{"num_hidden_layers": 16, "hidden_size": 192, "n_experts": 48, "experts_per_token": 4, "d_expert": 64, "d_shared_expert": 128, "hidden_act": "gelu", "moe_layers": [1, 2, 3, 4, 5, 6, 7, 8, 9, 10, 11, 12, 13, 14, 15], "router_score": "softmax", "normalize_top_k": false, "routed_scale": 1.0, "balance_loss": 0.018, "balance_bias": false, "shared_expert_gate": true, "init_std_router": 0.00693, "lr_router": 0.000888, "vocab_size": 32000, "norm": "rmsnorm", "norm_eps": 1e-06, "tie_word_embeddings": true, "optimizer": "muon_variant", "learning_rate": 0.0111, "beta1": 0.9, "batch_tokens": 32768, "max_seq_len": 256, "train_tokens": 203400000, "max_steps": 6208, "dataset": "wikipedia_en"}
Below are experts of layer 5 (counted from 0) of a mixture-of-experts language model. Rows are named router (the router's row for the expert) and show model dimensions 144-191. Each number is 200 + 20 x the weight over its row's rms, rounded and kept within 0 to 999.
After each expert's rows: a language model's description of what the expert responds to; "comes after" lists some tokens at least twice as common just before its tokens as in all text. This comes from a sample of Wikipedia text that the model never trained on. Tokens count by the router's weight.

# expert 1
router,223,206,195,219,243,180,209,193,216,220,182,206,193,215,224,184,197,220,193,195,200,167,201,197,209,191,208,195,204,178,177,211,200,182,188,223,193,209,220,188,196,226,185,215,156,187,202,181
Conjunctions and connectives starting a new clause or sentence, usually after a comma or period, such as and, but, while, As, After, then.
comes after: ",", ".", " and", " as", " was", " but"

# expert 35
router,188,195,219,179,242,198,187,236,201,212,198,188,210,191,208,203,193,165,170,241,167,230,234,187,180,184,189,161,207,244,175,198,178,207,173,213,185,209,218,188,208,200,190,224,197,217,205,191
Standalone numbers in tables, measurements, records and counts, such as 4 × 100, 5 ft 9 in, 57 kg, 23 wins.
comes after: " |", "|", ":", " /", " 1", " 2"

# expert 7
router,195,188,221,175,178,159,192,218,181,166,201,211,213,197,205,218,203,199,220,233,186,228,206,194,183,193,173,190,180,184,224,195,238,191,176,214,172,220,173,193,183,161,207,221,189,175,204,234
Numbers, scores and separators inside football statistics tables and semicolon lists, such as 2;, 2–2, pipes, plus final, round, won.
comes after: " |", " 0", " 1", " 2", ";", " 3"

# expert 10
router,217,178,220,166,218,185,165,197,202,214,192,211,214,173,201,206,199,206,191,212,162,171,220,206,213,177,178,185,165,177,172,196,220,213,200,190,193,196,226,178,187,200,177,191,217,230,225,173
First word of a short table cell or list item, such as Light novel, Worst Director, 37%, plus is, was and a in running prose.
comes after: " |", "\"", " The", " It", "See", " Green"

# expert 46
router,176,181,188,222,213,200,217,203,187,196,204,171,183,203,226,194,196,218,164,195,168,162,187,201,228,181,166,219,188,186,224,202,199,175,212,192,195,205,199,217,183,172,197,169,189,222,201,209
Table pipes and semicolons right after numeric values in statistics and election tables, such as 87.58 |, +0.51 |, 0;.
comes after: " ", ")", " 0", " —", " 1", "^{2})"

# expert 32
router,196,195,201,196,200,173,183,202,225,191,177,167,234,209,206,203,256,178,192,208,203,198,182,179,159,208,214,200,212,221,182,191,201,220,180,231,187,215,236,234,218,167,193,220,166,194,222,172
Month names and following year numbers in dates, such as "In September 1875", "25 September 2015", "May 23, 1978,".
comes after: " in", " In", "In", " November", " September", " May"

# expert 42
router,196,207,218,194,208,235,208,225,205,210,178,243,197,207,175,214,167,207,186,201,201,188,211,191,205,189,219,205,191,204,203,216,178,228,183,190,241,168,162,187,203,188,205,260,205,230,218,188
First word of a name or title after including, named or called, such as Factor Bikes, Prime Minister, and first names Mike, Bill.
comes after: " of", "-", ":", " by", " for", " with"

# expert 40
router,216,194,210,201,209,189,208,206,168,184,213,213,241,231,220,198,200,206,235,205,194,228,230,184,202,196,192,192,194,192,207,206,201,176,186,235,167,213,186,197,178,201,229,232,177,214,177,188
Words and table cells in athletes' career sections and squad tables, such as in, season, won, Nominated, team, player numbers.
comes after: " |", "\n", " 0", " in", "|", " at"

# expert 16
router,167,168,230,203,214,224,208,189,174,225,222,213,197,212,227,192,198,223,209,194,245,180,192,187,204,229,191,188,201,213,207,203,184,189,171,227,194,199,178,192,191,189,237,202,228,175,177,212
Dashes, pipes and field names opening infobox or table lines, such as "- Born:", "Original team", "First flight", "|".
comes after: "\n", "-", "|", " ", " Country", " •"

# expert 30
router,204,204,178,191,194,223,195,201,235,223,208,192,197,209,191,211,217,200,230,236,200,199,230,198,196,207,225,192,234,192,178,191,207,216,219,185,191,200,203,243,175,170,191,165,201,184,218,181
Head nouns of institution and place names, such as University, County, College, City, State, River, often after of or New.
comes after: ",", " New", " of", " United", " South", " in"

# expert 24
router,188,182,203,208,211,170,203,195,178,212,191,164,212,170,158,220,186,209,199,194,192,211,185,200,207,203,225,204,187,233,196,164,228,215,173,204,197,205,179,196,190,166,220,198,219,202,202,193
Pronouns, determiners and quantifiers starting clauses, such as he, who, which, all, some, every, There, plus commas after However.
comes after: ".", ",", " that", " of", " and", " in"

# expert 14
router,170,179,187,222,186,222,165,208,192,183,188,150,222,193,225,187,182,163,193,239,183,188,220,221,220,197,179,207,219,178,196,214,223,148,193,191,219,204,217,194,180,192,181,168,197,233,207,183
Pieces of geographic coordinates and measurements, such as degree and minute marks, N/E/W, digits, and units km, ft, m, kg.
comes after: " |", "N", " /", " 1", "/", " ("

# expert 33
router,175,213,208,194,201,161,195,201,180,233,191,209,173,204,174,186,197,188,206,199,215,233,237,172,207,168,182,181,236,217,187,209,225,217,197,206,210,166,223,245,230,218,186,188,186,188,204,190
Line breaks, brackets and words in biographical article openings, such as (born 1984), American politician, footballer, son, family.
comes after: "\n", " =", " (", "born", ")", " United"

# expert 45
router,207,196,177,200,198,200,237,194,220,197,182,178,188,197,200,165,191,205,187,190,199,168,220,180,223,188,215,225,175,237,198,236,187,204,160,180,196,173,211,186,220,213,215,211,193,170,190,216
Word-start prefixes such as un, re, dis, adverbs like more, often, still, can before verbs, and non-Latin byte pieces.
comes after: " ", " a", " and", " to", " is", " are"

# expert 18
router,189,183,196,209,216,217,203,194,189,211,232,191,154,199,226,196,200,239,195,175,201,193,172,211,223,196,180,234,148,239,228,185,187,180,191,228,194,183,201,192,174,205,200,191,211,214,193,218
Line breaks, table pipes and separator rows, section == markers, and list dashes, especially in table header rows like Title | Length.
comes after: "\n", " |", " ", " %", " Votes", "---|---|---|---|"

# expert 22
router,203,191,230,221,217,197,229,211,175,224,168,147,219,160,194,190,241,200,206,195,220,215,208,214,174,200,200,220,195,179,231,175,233,172,164,246,174,193,172,184,187,222,181,219,199,154,205,215
Ordinal words and suffixes such as first, second, fourteen-th, 191-st, plus counts like one, two, three, and subject pronouns he, they.
comes after: " the", "'", ".", " of", " a", " one"

# expert 21
router,229,206,194,197,177,150,184,216,231,206,221,203,176,176,175,230,199,187,185,222,215,190,220,220,179,182,188,220,171,196,185,194,236,196,168,189,182,225,181,224,214,196,241,212,198,185,206,194
Common nouns right after a, the or his, mostly in media and entertainment text, such as film, game, song, show, fight, project.
comes after: " a", " the", " his", " to", " an", " and"

# expert 6
router,227,191,212,192,174,194,225,201,200,207,198,213,189,215,175,185,206,224,217,190,236,223,199,218,198,231,185,210,178,177,209,191,236,212,193,171,246,211,167,174,204,176,182,218,240,216,205,254
Determiners and possessive forms before a noun, such as the, their, its, these, other, and the possessive s after an apostrophe.
comes after: "'", " of", " for", " to", " with", " in"

# expert 27
router,189,221,191,184,218,208,201,200,230,212,205,193,185,195,177,213,225,206,229,219,240,239,221,156,173,191,206,230,203,182,187,168,194,174,181,233,198,196,186,256,192,196,184,189,179,209,220,195
Head nouns for organizations, regions and offices, often after the, such as League, School District, city, Department, Minister.
comes after: " the", " a", " The", "The", " United", " World"

# expert 9
router,220,160,226,185,240,195,187,231,214,183,170,199,249,192,236,242,185,209,222,212,204,203,217,184,197,177,189,184,203,221,159,185,198,207,180,198,178,165,197,170,226,202,195,224,212,212,207,176
Dashes, slashes and pipes between numbers in sports results, career tables and lists, such as 1 – 0 and | 1960 |, plus units like km and kg.
comes after: " |", " 1", " 0", " /", ")", " medal"

# expert 29
router,190,201,208,153,184,202,173,216,185,216,231,222,174,229,206,209,185,199,182,210,217,183,181,180,215,225,214,166,198,229,201,205,189,240,200,199,237,198,182,182,207,147,194,198,200,219,209,199
Periods, colons, dashes and pipes ending sentences, abbreviations or list items, especially in taxonomy lists such as Genus:, Species: N., Fig.
comes after: "\n", "s", " Species", " No", " Family", " Genus"

# expert 31
router,205,197,190,179,228,194,182,171,197,237,191,219,188,178,164,221,185,189,191,203,165,181,204,192,208,178,171,186,183,240,203,207,237,197,225,193,192,170,212,194,212,173,184,156,234,224,202,193
Line breaks ending list or table lines, wiki heading = marks, table dividers and parenthesized years, such as (1986).
comes after: ")", ".", " =", "==", " ==", "---|---|---|---|"

# expert 4
router,214,196,241,215,182,221,232,157,169,194,209,202,196,224,184,188,229,214,215,174,190,188,221,213,195,215,233,201,224,205,231,208,191,192,251,225,188,184,200,199,215,197,210,222,227,206,173,203
Hyphens inside compounds (small-school, large-scale, lab-grown) and articles or name starters like a, an, the, de, San, La.
comes after: " of", " in", " a", " with", " to", " on"